config.toml
n_experts = 16
experts_per_token = 2
moe_layers = [1, 3, 5, 7, 9]
router_score = "sigmoid"
routed_scale = 1.5
balance_bias = false
vocab_size = 8192
norm = "layernorm"
optimizer = "muon"
batch_tokens = [16384, 32768, 65536]
train_tokens = 341700000
max_steps = 9861
Below are experts of layer 5 (counted from 0) of a mixture-of-experts language model. Rows are named router (the router's row for the expert), gate (a neuron's input weights, with its number), up (a neuron's input weights, with its number) and show model dimensions 0-255. Each number is 500 + 25 x the weight over its row's rms, rounded and kept within 0 to 999. Numbers have three digits each.
After each expert's rows: "comes after" lists some tokens at least twice as common just before its tokens as in all text; "gets" lists some tokens that make up at least twice as much of what it gets as of all text. This comes from a sample of Wikipedia text that the model never trained on. Tokens count by the router's weight.

# expert 9
router:470484506502513448556479523503518484490460480462533499493449495538493517525473464480508518514535493492487505530506510501483530507483508502518479507456505474532532547496498512442509510523524506481504501529474542490498484531505486477492508517513482479513504548452507463534484491493504508505517520502477487477524525538543443509512523505499508532513473526511513473486504507482512490504489499568510504520471498473514577501490502501487507527466471439441517495460544515490489532520500485469447479529490484479531500471532500516485470509486472471509479550491483468549505491522485508469484511483501475490473478548517471457469525497509570547515500468503509532523503539483506506514515537478504494495477439526465492468499541515477495522475524532495472519497449498516534511496484504
gate3:469492537471488533520496497508525508445484442512574496483498524486481483482470498515491477515516544538440543516492455431504507444534442480511469497495516502525509477523470499477496488503528496503518481500510498529542502510551543496521534501544513480528483508466483479515503501517531482516482475540556479502523505503479499492474497503509472513466458493552517486545522478464465474501479521500541519499460514487514522497485491477500502458530504517505542522537490528488519544480504478432451487497511477473533455478529504527460500525491514500498510531517487509511524538509520515452491507474497434524494477479525499533505489519457527508504512500504524514530501488473461483477504523496492504512494523500528545468516483496527488472483493522500507508518515455480497523517470505
up3:488481505506513464536492519479500508529497485537509514447478475505546533488526460468513564469539510469510508497496495548475502499467534480526480490448488546536483517499502486491500506511511526511470489467440481477521477497509497492527472491485456492551512507513543521547501500450512500535515551485491504517499484499519499477490515504526552513510504482481440481497540458487469508522500494492453494507498506472497517500456468466498571508485491524511513537536501525515493473498569491500515519516546461532513481515495475518493512531542517509496479479521548508529513462456499469489453493478469535534481489511446460490486514481516463510489483493518510540497535505473501500491470538534490512536436512516506522492457477480500516497521489511501499476497475509495523502502492465
gate4:456498480471510487453491524473536503512505475498536500483435516481488507470450543456501515539523466471465498479520525474503499520488505504481520498538479465472486494510500445552505506526509477523475458521507493489485521513506530507515534487456502468478532495490532492490521469478490535496497526515506441528455499507505511492519502459498512488521509501499480486497550467466446504469521548490493504495506478486492501551530488504493509493503449549524511475471500516489482534469478514494463494517488486502466466506529506515569506546479501506501518476499504512491521478502480489528447504476563477531487499474499557508507512477492464494513525502486503526539528497492487490534526477519532507524473498534483517505484527464493528501541572446539512487505495524485457497500554491
up4:527520540497481503515475500497512491506512483485426486494524508479504459456519534490486475461453511505519531498498459475528507479507487489490540522491508471501485499490528518558486501499517517546494478495520519483510465476498536442493485435545509496494507508491458498540517546480496489519519443502504522501513517462508509507482515492524506495510518490471532511496531497482504478545512476484522524481493542531527476518472492497516497472460546449458518513515511518526495528520545514520485475512540483480514491507490465522486504454484490463449503532514493530479519502505491488542491527483523508511556462514479486458482527534544542546480523487468496519494496496486480508487507490546464481509530488525507504488493479507498481493424449499493513543533496500475530452555525469
comes after: " ", "1", "0", "2", "9", "–"
gets: "1", "0", "2", "9", "3", "5"

# expert 6
router:470493542499572492537468517470560466436505508482525473502462488486525509491479471499523492474506547481488471532497451509503514493470502483467482495472512485496517533471525540513475512493523475500506497504419541500492480488514492502543503529506531499485508547472496458519493482489484523472478500532506471494487492500531478483463473476469459516510480529538525492517489517496486498533492479500499479482492494482528586519500524502489524507485511497483519478482495461481498522491499504454490513485461446550509486474552509497538516520500494510512495541512469558482509526500491523480543532483500510503520507494518503486502460463482551520473503501498519536515508468461504517464509520519515530496504482471497529557520494512498467508443519553501455493507467491509532528516470488
gate3:485529500502493497502483528536499486541519467453502504483511480452507513532534533560473481505462505477488504495467493522517488479460478501463550503500484493520487488530518466506497534484493484506492504546507442510496499470480534475464485538523511462509496534494501488500452511507488515494455508515514492477495511497528469485536454518502509484488501482490513546449469545481488508481510484510506511495515519449508523493511477494494495521452494477517548506498458540485505464457500548498499499504538517448493516485508515505482472488518486457532514494522501548491458528518512490498528487544527480482490501487493527528516453481498508490497477586546500496516523503511513535532451556516487550483536484481494515501492503483511446514491472536482486577492534477497474507460506529
up3:466500522498464538498516546520510497518461492510522493491505493511503537479509501471510506491469520493521509440487460507510465528487488499474474501448548466499494547484513542492467517462488546517520504483507491515509560458566502497492500521510486513481516501462511498483494505486475508463524505483513495492498509515542505510481519501508463510532450500527505447506474502503486484527443490496492502449511495565505514479502496529487521487483490482528484482496548534522466467494521488516516513509480499498466530543435526559499527495490513527531467510512490518466496497501510506486492485512527520514494452508528504500548526491478559480450520474447550464435485494511479549476520475455508499507467476533536522468493488500539524489471473508524489499499501499519520499474495453
gate4:471487471432489497523523510487507560534455522500490448508498530472520568507512474513478489525526499472506484463484530501497486454507517471492502466526517495488472498516519500500475517464509482501514532487502473481499479496501474493466526568526463492514503519504534563503517542476476455526505501493462510494456477498510503476484537444488496494500452446518496494507486512516496503510480502542477468505485493571538480540486539502500529501485480524509508501433521466516503488487507487438461540502495489542472496535506512535509475526532487499503495483485487514482488523512490540504523506497526500499519491515493505537520462488523529490479537536518491481533558504487486512463440492510491452523484477500500487560461514499545522457507477494507510513508503505522481492482482510
up4:479488467505477507487501508509475487481509513472485537515502483496521529510499519421462481476498502478493511497499468496554455479502482517483469489485468503472470531470515515524482521540517483509473505504517497512467508538500515498502483478558495468491510457540531487454462496440502472568485482517431486536501510498482479524496479522473464497474500497515515524537533538529477490470488523476494474477507557493470517504532514502509491528548503517514533524477559475498514500507519473509483497498513509529520449510491525529498477480528483522521536525511488497530507491542480471507532504500512491464508495523499524482502462532500546553469465512509521507513527486459518500481506487495486535426498503508505514478567507488517505469508453469479520529484482549549472500482504520
comes after: "\n", ".", " |", "==", ")", " =="
gets: "\n", ".", "|", "==", " \"", " the"

# expert 5
router:510466557493547440561489529512477491461503504467532502522460486518548488534483481479564502514493508490486515494500511461489521487523514529474474544464511466496491502479462511509500496490494487503502510520509476516476473526497504520554524570490514473511521546466527472506496498517507498461514500483470503476486512521571520467470479498488450513508438518525504502449494490471506477497487506502516478493493481461485492538481500491476504488472477443497523497497554486466513517499508475465470511526470480509473502499521496537457510510511510465495479552502504505517521493455526515482498534516520486519488470539488493503476518490547542492472541524478480484496502542533474544485495538518524502503515489527445512501512522557514478513461502547511477513480467523502495511517496495
gate3:444506504520524508481536499527520492558500522496497530513536500504505524511457485500541448469464514478535509507496532498458500511496490498447475520497538468480519520484553488500524536511505517486461473474459508515491546481514461479524508521548460486524479488485546464480490493510563477489499523494497497478521481563466541495488511529493479517484518535424459499505527527528560489454503487497479519524495508514501499528494496496527479482496451521515500471479517468472462516493487477460515516466502470532519492498473518452478475567498465531498548545513442515489510504480535467498545518488502493464469454520505521523522482480519489513522495504493477507483510501490498516479501484522501497516513519467515484505493519533478507507465506502523497496459492512467510498542476479
up3:507501529486537501514517517468485521514488531494496477515513515459558503498498522468503483434515507494483517540474491526513507495512486513470449493504477505509518516511481468511467521460474537516500507479542493544512489486520497516537522489514470534442482515458493488475525500486482475497531462468495563449478501461469492494496514503531516484476519489496524541473513497513537502473453461526503511508495491473509507507490484484467484512539470492490509423465454462463554501477486507507499500521522486473539515489503526529518501499477486540510512489480484559474501505489494494471484541501538564529502487522507507492486514525506467474486511479492531507539502542509524477499510553463499497499469522498510512539446464510448501490514486482508494450461523550521466507505506557
gate4:491476504472505513485552494529451558486474465426481547523519531504495506473531513516534522470512500502511505493535532498484510444506503495482476478492502501483523520531514534477478466557493494505515473478484514507505500534481462458492449525518513512508498498451498514509510451464522510506510508505483516510509516503524520494477471470441473471474492491525524484472484482517513483501473489474515508453542496516523483476553493499492502504519509511460479476480430485461548497561544481472503512524528482559465496480513519498545517501494516492561514487458511488492492495492501513533486498533551540495493494489479508520490551535500526536503470530503504562528474487495509529535509464488515505507491508507504528486477470471525501498514504549459497498499489502467474462478488500
up4:475482491450522484503439522522461464495527507475516472496502489481476478559482466470476511457492514551504528479491528528520541515512489522497580530481485465500477538539473496542499494459500502498527488522488482474522519484471497463541510496498468528521526521495463492525511525464547496524495468518509502461502523503511567492506476507485544505506531548504508498516492551525529481511481508525479489479491474531530496483490479482491501485499512477535468560483493532530497502475509515521499533469513494556507506552520508477499463498497501518490484508505510518507522485491533464510474491487502513453460531502494509492507513514505498519484497481485486533458497497482511485496465486535460503454553524460476489514495473468496464449496518513438499517475530491458522547534507482
comes after: " ", "1", "2", "3", "4", "5"
gets: ".", "1", "0", "9", "2", " de"

# expert 15
router:459491538505509488532480530518501503473479489510567500501477466511528502506466512481494532475527508488489467540512510473474536505493475516466498522462536519497554485486513505487471471457518430457511518560470524535516478513526492512507469504500532502517532508499512496500493530527479528460462471512497482491534548550543507498498486494497498514492459523508511488513455519551522526512467521516531520455502460532464537462496475521479466478503493501524518515460497502459462484475496478437478491483523452510486475491555549490509507508522488499512489527507458476540539529492496509493453503467530508502460492474483486504501502506485514526511477500483527517513490443528510469474530478526495485492469471532511493478532497534516500468501520525502496473528481512514508483559478487
gate7:519483502504500525458497505465483437458514510518499519514524541434481487476492510474467494480489513500511467513498508462531517544481480503500497523466448500446466463514471498517512490488534493495511532523536545497485499510513514493494482490493588493507496563486551492466464545531494528491515526489499493488525446499483499509519497501526530445522500495537498510481495476518451487531488525504509515518482476507528555505535519466536506517478483488530512500465518490475489495476486585503493527486465521531477511482530465487492513509479482482466513493491495513473477507480467496511518489474527500503528525483508465506512565523513506497441486509453553503453487506526498471507485496490484498527479523512483525490456496511486484510481505504509550523556492499471464499479487486
up7:494477481473480481487514523542463496531464497470487498483533521511465509503499484513508509519507530476525526470501484540456489541531516546517514487511460479476572490477496524488506532502514511493535516542541502475487485434527493455484509540505417433477498476472520477502509493516455535480511461503494531507533506469443465508481525517515522537485490508505502508484501544513513506498518534517463496503519467469472468493501529493511464512522486534507503494502470538512442516488531461511494543482529520478496506495476524498546485528496514546448481476527491521549512507485495473503477465541498505468517500493492497469463495498534500490544516492539468512531469523489501515486480483507502513507528519526522520528495513502540530496529519472510513497494499485504533536504432494
gate8:501549485520546481469476544509530564494455527473539518495495511509474482514507465518490509536475497451519483521517520515538486539509440480484515501456501497512517506497494545520528507496514484508504521524519487514493496515506480517543487547508510484553518550511468457451514477526509537495496473517469510444488485471512516481488517469569509511540468511472520500490488508548498519484450514461462493506495479530504527515471553461492466490513499483478464531473540470486544483482476518497556506508467469448481467545478484501507524497506475492487490483486494542511503481491479530527528494471529520515497512501501480516505451513466490454525496485482484463471472496512467500522476495489507508495497482527500434482499503526545488501482514528470484526536479497488491499504526483
up8:464560484503495538501475523502483498491510511490510546512491506507485495524480459529512534531527533467519511531509535525499524504493506551521480506476502509513476496450520524518508501506469416458486523542469448485520497532465546473509500538539525513485469520488476507535475511503489489520530485512479517549540510506496498486465505538515515508497524508492545532508483504483441439466513537468432467513493505516487491527486497516488537461427443498525508454483506501457494506521467485502488522492459495504467436520470497474531476491459456464500500488491511533492533499498503526501497487508538498510509482473528512504511461530481551502521462494506469502510511527498517506503475541507533490474512490495533530511483516520513490445506497506480520519494501483492511505515491495
comes after: "\n", "-", "5", "4", "6", " /"
gets: "-", " (", ":", "–", "|", "/"

# expert 7
router:518482525491533419523474523505493514455469510449554469528467493542497458521484506472514490478556504490518483510495456496483510522497534470521500512478502499498508519450490520496497483477513472502538535525489518511480435491512503493482488525510514507492516552476475484517503481501506489494489489534482507511503480448486461486506464497500473545515470558537470508491469483483538480506492458512533449525445501519531558526509514503479496488501498505504507502457511487531551512461507466478470483487479476522521552492572488484485489490523539521526445551512446479529521533480528509510501545507504513493510475534535506471460513488502498518481514478509543500508543533488506499470496518503499523512516523520480505492486520498491462472492489492514509517510483474513504514536483540
gate3:492526484493525511519518489454478467535493452503506494466484544468505530500478488530532494533555530512525493505502527466449523482503528507510528447485513523548503460512477504473526505522469487537537529488510488512485502527484439513509481494501480552473513487539486542473463500537523496529517488491495519536509511500529499522490523472513484486549469485504487536503498532510511485507501517471521454555507496480487500483529475467486484500484433502513516505527529512498547499522512513473486470478503512488530487453485521439510474452475486510493471496503521539523499493449490512496504486468499509519526510473497476497507439498503489494544500471468467530502499521504452495488511511509499506470511497518515531527475470481508477535432515492485483470452502531466546495505434467
up3:506548477500472519521493542483484501500510512442514496502530507523479469508509496471502470501499548484474446524563479546483484524513528504452497527499514493514509492480502474498559530514527493483497534478492529502477531490541495488495505459510511481502485473510523505485502503538477518515472536533510550522501546503526504508504447510478460473507493502545519493481506473489469473523506466486500515534482538484439505502523490503550481496489500496512517465508487492459511548512527462485498506518449471480535496519489479487490484486502501465513509481498461565520513480494524494469511447494485494476513501493481522478489488503518502452529514501520491419504475502487447504514464491550499511489539531524448506482497535473557462512499528493454502491438517522501459526509487496
gate4:464442531461492480577478499495528485496516535491487491535491469507503523518537478502494487508520538448489462518472478486443464499495482503494519490517527507503463449506517539529481484458510506497483538483491511482488491528515468469446511521538520507459482477490568502490484540461515477500537522544499523525528507538484516506506526476489553503478522518539498502516503537501519517507534501534520444560461483482488527501510476503491515486497531516483475486488483519529493488510492480513517509451522487540496513506471484513507510526479497484468516485489494486478510474507489499499508503519492477528484499541484471459460511507522502481479470487509511443497558517545497493487572496465514543439505492500527469493516493508464469480502550485521473516472500460484503524486492474
up4:479479519476464473504533461504451471489518483504502545494509500502495517496481510474497471518490459480518450506553465509463488478517515481480491520522473503533490527472453541476481531521497528529473508493469527511506500497485521476476521505507496533518500461447524475489470496457480525499507530489517512496528509519526512495544520464517525424502512471522519515512527473508457490483543474471481491527507517513526517479510467503513513483459479501461459525509498448532458453509498476484496515497502496475491454496492455489509482512506498510527460499512520502567469495460504529474525506517515463497534523475523558467495534474539526471513480468529487515526509503469486472507517538545514485497544521565491508485476524473510503510483531489512520509498536477491518514535546550
comes after: " of", " in", "'", " the", " for", " with"
gets: " the", " of", " in", " a", " The", "'"

# expert 4
router:518526528502548454517462461478539498452470506480544484501464492492530474499499481485526495489492511498499454502512540511489501498515531504470481526466494488534544555481473502492511513467475468473515522528466519510493473488494474508536522510533530491526497524519502486520513522492496483463484553494478487448518486540546469506474496462505467528529474488543496486497504504469519507516530500540515472508517477451468532527543478531467462512503496480504536479439513483481523567514472535481512485514470447485497501508509537472466511498524506480470514497512473434505528523526497458462488510528539492469477489528522518513458496492525522507479477492540499503488509543484507515468536537458491454515490476530460479508487529501510495464500482538498462517498504469505526506492510489
gate3:460483490528521512503509545484491503507536512508496519504532477479491509486497505489532522508502481511460487552504538451468514510515437536535489514493513435464479520567538498442478448511479494518482492468492518450466489489502518502488482529452514522499495490545523514518535516505521476477515474529479517528568560503498506501460461521495492503472535491525456497459553514507518518527471530525525479496504504535523497467499485470536483482509538513515507507475480473481460483495513504509518489517498501455477505464535551490501449513471554514492493513445478491474490531476512486528540492505490513523507473490464502495552496498496492524499521508465487465508498488492490550499510521460485500490525500512489539483525462490513506464517464515523502538502496482484462510532484496
up3:497460469483488446478524494501498556532501493543438528525572456437509484522512454523498507501496490539505491484444562535475508514513497481497502524490504499502528501459486513526514482505503533531475471476512482476547489513491492522500501481539556507492479479480497499485497495515502515473460483553518514482505483525494511521474447496505518481518499459512533505498522487473506488512478492498496523471520455509487499499513514532528498501473489499498512505566509515471503547478493501528503498472488488440474499545534486531479513487542504517494498484490544515501513517468508471495523486521561468484489513494496543509494503514430509492534522484476521500515498492475492484484467494485534499499493530457519478530459462541477488544505557509511458528493549487480513475477478515
gate4:500488479461481506483504498493487493508491481485515481510493479424504487477447481501489498512451523488479493491473514513553558499527472488506539466467523527455516520521516519501541512457470502515520521472516479501504511524514487492522478532491502534519540509543510551480496504509488506448517466487509491499474511470523491498517506497498521476523506473494519465510514510497504461525521491517514520472517476491495492516545443477486535462478470459476498481487490501480499530469513515477509502495505482534526548512496508514438480506492554491511475570511439488488506545481487507488420508468526510532514485543532506499438483499517458443524477499536471522467508525538523523497499454479501490489547477492475532521488526498534546541496491523491478508499502487526481504504514517
up4:504465466512511519496476548485445486562517548491504508550516488522549459525441486511498484484534514540479486527513529515509490496486482466510510512542548469500477487484474518485526447488505502542513521489469492490508513515526480496532514492511514510514528498485479508523470484497528504534456467477499499451484505506499527481503484496507523493499529533497512512474499503501531434475451497488475535519468482535496466508459510525515546569541468500506479493499508513498473475482464480534508501542514516525474507456523463522481468488472508476498535481510553507518475501508427535508467502516526498544564468475501472486515497507476484507482457487518511483501508481470501517450469443494497505536484476534497508507545499509469502506493537488461514479503519488502502513509508493
comes after: " (", "-", " \"", "9", ":", "/"
gets: " S", " A", "S", " W", " B", "B"

# expert 10
router:456530515500504467560498527506469485472488548501531516490505474503508518492476495503475517471496516456480536529544492487505519508477498493481504501429498489504504537484453562500479527496512515525495483488465524504468494506479518512492518538518525471534486496481486490562508511527481506459470504499534516516539517515503487531467508490467511482525487504558480489497511494540519496467501473509470477490493490479484531516547503492464498499485519499474526476438516509516515544481504473485512506494477478539492453437567515480515491491497480445523511522516480478467513501503499490509455465541507471479462468486487518445466525468507517511492491499462517510501498509471525514510506539479510493510532503503478519486560496501492453467507500566524478547494487472535547524492463522
gate3:511521549506524490470524483473460523507497496464499483519511480520482484506549507499479480490515530494505471479554536476518497499518504483451496476509493468546511462457467503507510464464484480494479498511518465501513495483518488454479506487505522464483542498498516494472514526482514443495512489514484481506525529502532500515517544455478531499538469497516509483472539511495524498442527531498494484473489522504509516498489504495483558512454512522523514497531520519496511495469516494520510536463475499490497472516510481471494500533528496508504538500520531506458484517429496556550497500533506483438466497495493483510515497518542445510527501481449508496482512460530502485477548496493562497549457492485540483475550469508479521519449479493469482551523536508517491527461517499
up3:511526483489492527508479559503534473503497494539533483496476477497507470489513497445487546551479546488479535501460475548484464521521527502559451472491489477508530527479492514529468508489542549523539482514477491518492509488487510513548513486492534501503479497506479509523466514488452484486490558479519489480482497490477508531505489482457524485476519509527493523530522432522477459503551517502470496497514510503532486489529524516506567497481537520473502463496511468451453514507467535471528494514496471502472479493494484505483500496474481507457477503502523475475522470524489487487494522505493457502496532524451506537502454465511510498508455514522528497511521507553496483517500526485514533517482488489519472480480480487506444561529510477497454493527503536528512520520483522
gate4:513491519450475528483505530491492485517523491509484561500505492547489489543491475512523523502509466508495529530569475512470485510489497453522519486514539502510431502457500522504531483506509543506461493462521556489525491467506502482509483483480503507464488520519546495470509458500523494515504536512499479504492485508510502481495468538518497551508546516485566503492504506532494455528512482497496563522522473476523480511486471469541551512510490451500521476459485466505460535511490490469472527492472419554500558497513532503513494543495480480522531496491499511523471490486454478513488505495500493503496496515496518503474519483490510520534548464495493484506475495492490488542508515470517471486527513502480487487509476512552463491452528517482524539519508494473465466487511508
up4:493445487493512534564500511446484513510557498482509484478525539495480533472493506491535508464513522464529516522500511535478474481528483489457521451525520462450498521515472553467512490500502493470467472438463504531474545535462493528488504472477529498487490507526540463527487467499471491559487539520503526490530447433543462460472497508493495527521480512522528489498500509529489487491541492469512482473536522542487482499450503486484500485485526514475503524493489498445509519493490480523505516528480535470504469483505500475539532504501512461522548522511509489433487497472513523542499522499527514478535502501478504451485520511506487503500556504527498526515509509462499505489487460492518492492533537510514505518506522461515487466515494504519483505489519500495517490500488506
comes after: "s", ",", "ed", "ing", " it", "es"
gets: ",", " and", " to", "s", " with", " as"

# expert 2
router:516475567501507478515419503502502539469498465487550486487481453568458537502452480486511541496511495455536499495511494494494540488506511493454473529505506476556509505503473532504487508514518480477520506510497511506512513532492511525495518573516493480468549535496504494513492476540488485504495490511493466475520537530514493498512489515485477496531461507519528486461511519495520482483499504492482495519485482482500532520518517500484485471500510553469486463452549493499488516515468551491467519467508440518493514499526509480478517497525465475490451508486481454456498518523505533497478523479516506468485511525485433506468513476500567523491527453480507496512518522512525497480504516459486480513490480483457481468498534498489488477548481530535445507520498496514506516524495505
gate3:496491456506517527563513474473504532504517518534487514519462494498491516513480520510564508495525501505537523455507475520526472449535507475463489507455480482549489508469489505484499484520514464467481505495472497531524460423499494523493473517504491508480504482472470491494497511493486496515504519479526539508491520469548512491461495531473504518477483512509489499510459500534477523490518538514528558495509489524440499455534513529503512452486533533486485481492501466480500513477499511492469529530497492533542541486543492481516464490509492511495517530440541485484474515487507456485477515493493502517517492466520496490504536440486530516517536456508516507544520485478500498487467455505547550514494517457520470513486506464515556489499511527525498535515540534467505472504479502
up3:494491514501488498464531482489498469523497460493512534522503483460541458483462486463527501500507545483453498496501479515503507561449528525498514502496499484472503461517450517513497486562554479481512518495530488495467498484553467442475511482550486492509486521529514469504484526515481490514490489488542528504521486527514509466485513462521524476519462488494512497489466540505509452511499507513506516448523494490553506537502526496508520485529503432498484455483464510514503480496543508499477485476515493507480512520500496483499537511489491470539482483495483471531473509542532535497525485521482482480444519550484530504530479499518503477481470468504490474507491480528514525468503506500503513480498465521539480515530554458483509467502509494452481542486534425551507527507492501
gate4:519503493529516498523471504461497557513484476469528476474507501498530554538463514472515475465475537511533492471500483452528492468512491537496486490514537527492507530517509475483512489476506447506526464533510488492529518495490485509452491483482534517459517524455557527473499492474559493483456499500503461484473473529536515482484494472519502527500530541487509480484527492502517495491509519535510463507530513540453507532495508550466493479474492476483502493536472485477480493469500474503477521536498495514489499501487511515508495492490519484494534473533501528530479506477538504417539522476500501517509510480493510532522528483496505523494478508492505525487532509478508528502429537513451486520452508476482515521476482448544529499483476508502478536539444519529466459510529474
up4:514494485472445469453521500526536501517465512496479484524530473516488489439531453558458492497508501499506517488478524506497510535509506482505524477509487490457505476504502486528507508521477463510485534526524492519531494500514476478474507544457486468491489531479515505505508473554467493499500505488540495484511484495486546503512465499536511485478513471529554472505507536441466476504457477482491561506509519472517490501499492514511500531442497478539515524533515503480508467537491485531492506522521508545484511537461520488485534517531550470481474503484490471500493465471523457555517515441486531472507524526496483483460490527519482507480565528480469489493548474517471489481479526480517512513497476503486483451530486525517479534555490489510521515533500504473521488506471466
comes after: ")", "0", "3", "4", "6", "%"
gets: " |", ";", ",", ":", ")", " –"

# expert 8
router:496494543527513466529489516458525526451500488473528495491495478532516484501477514503510499513480463457520506516480456532483496546510528506510484502479512480502465508471533533518473501477528458449531476483461517487531470512510510460516491534480476481542526509484495496497475509532497503486505481480501503493491460534539448510478516506493479523493462537512530493500504482528485518465508476481546488511503508486507519495513476479464475497478467513475468509478523511466548532506485495469465480470503509477508506507577522539480465484525517486492505564533470474483512523533493483460471515526497520478462494496502556478483489509523593533450513497512511504523540505502533516504523513525490519493513471517452516497528531544470483427489502515509468500499490474490515517543483469
gate3:479520487529513459519479508497493490486526490535482458490513537514521489505487500529524524499480484494492513506494500501514549500517520485514455471434501497482467512532494494503501485534486473511492524492494518501533500475504512474475535513503517490534482530510440513515495514542479494521475479489488476528498538447555460502531494471512493495493528476465482428450513471507510499517466532480519448491513483507496519473554507455506526527512503508464482494469509468510541522454514456446483511459534487540500519467495487476527463545522489522489460543493508475479521519483503494513457472495535528529500514462519478528525502499506426508461513513526514502492496503472552563494505505473517482477529485494491526526498498504518470475491492497504526503472545523499544527518496563
up3:461500444498508462514526532530471532458530517548485470507499523505480496498519508530516578540538460504520490532468479486486507484495526515491475507455503506498502523506514473524479502527477491488488498511522516484523507512524466480471505504549491506483508472446498521514445544509488533525470538462512541497521516555501465462475488546515497556484503464542510508457512489494497523499467526531477470487523508498518523497469473498486475486504500460508453521513512447463480477481472507490509502502521502552554494479472476490482480496544487516460488512451519483506490488521484496525508478482466484520504536470486461479504463512449442508491507506539498475462472527500527540514525464472491506497509507489524499512479493538540495485489479524524476509546520512524490509522489531
gate4:500512494468503514460471487497497512497497500514527474500513467495495501540482496516491496527484545535503479491492449509490475503501541508504484510494517542484501479536503493520485482501497458491519489418489476508544499541526469525497524428475493473501507514526486525529503525497500524493503522523471492487504507457510469525487521521529471524499538548477463523516508492481462480525507490498511503463521526521463489546515467528454508538470513513484475543498496513520533509469492532444525514503495513477457493497482495523507501495507489510452485527517483487497527587508523477519471495502431490533510499512464481496483499453476499534475536477509534507528498447511477463494522547493495535452533456524505514538497484489508522514520465542430517521513513511473527516525472516
up4:450520534453496484516508519470485518479534536507471488512505479494513479562493468528470491483497449486519540528498547527505475530504504468523491488457536505517512520489533475519495501468445512518543525492501499468521484529504484474530529509531469492500458521513506530478523514515518510473461497449478498497495485531493485532476542520487497480475478515525523457504535550492522503527547522570533477488495474499507509498484493492475537507492493484518464472456494490458506470500523501494472518494524476532531463510549547487454516536452510485495481529474519457504477499514515497472479492526479509524512513480466534540472512462468491510496506507494462487487518478504501531485514459474470483485511532489538422544499504478488520464509494486553515502525480482499525508511512475
comes after: " |", "|", ",", ";", " in", ":"
gets: " ", " re", " p", " c", " con", " un"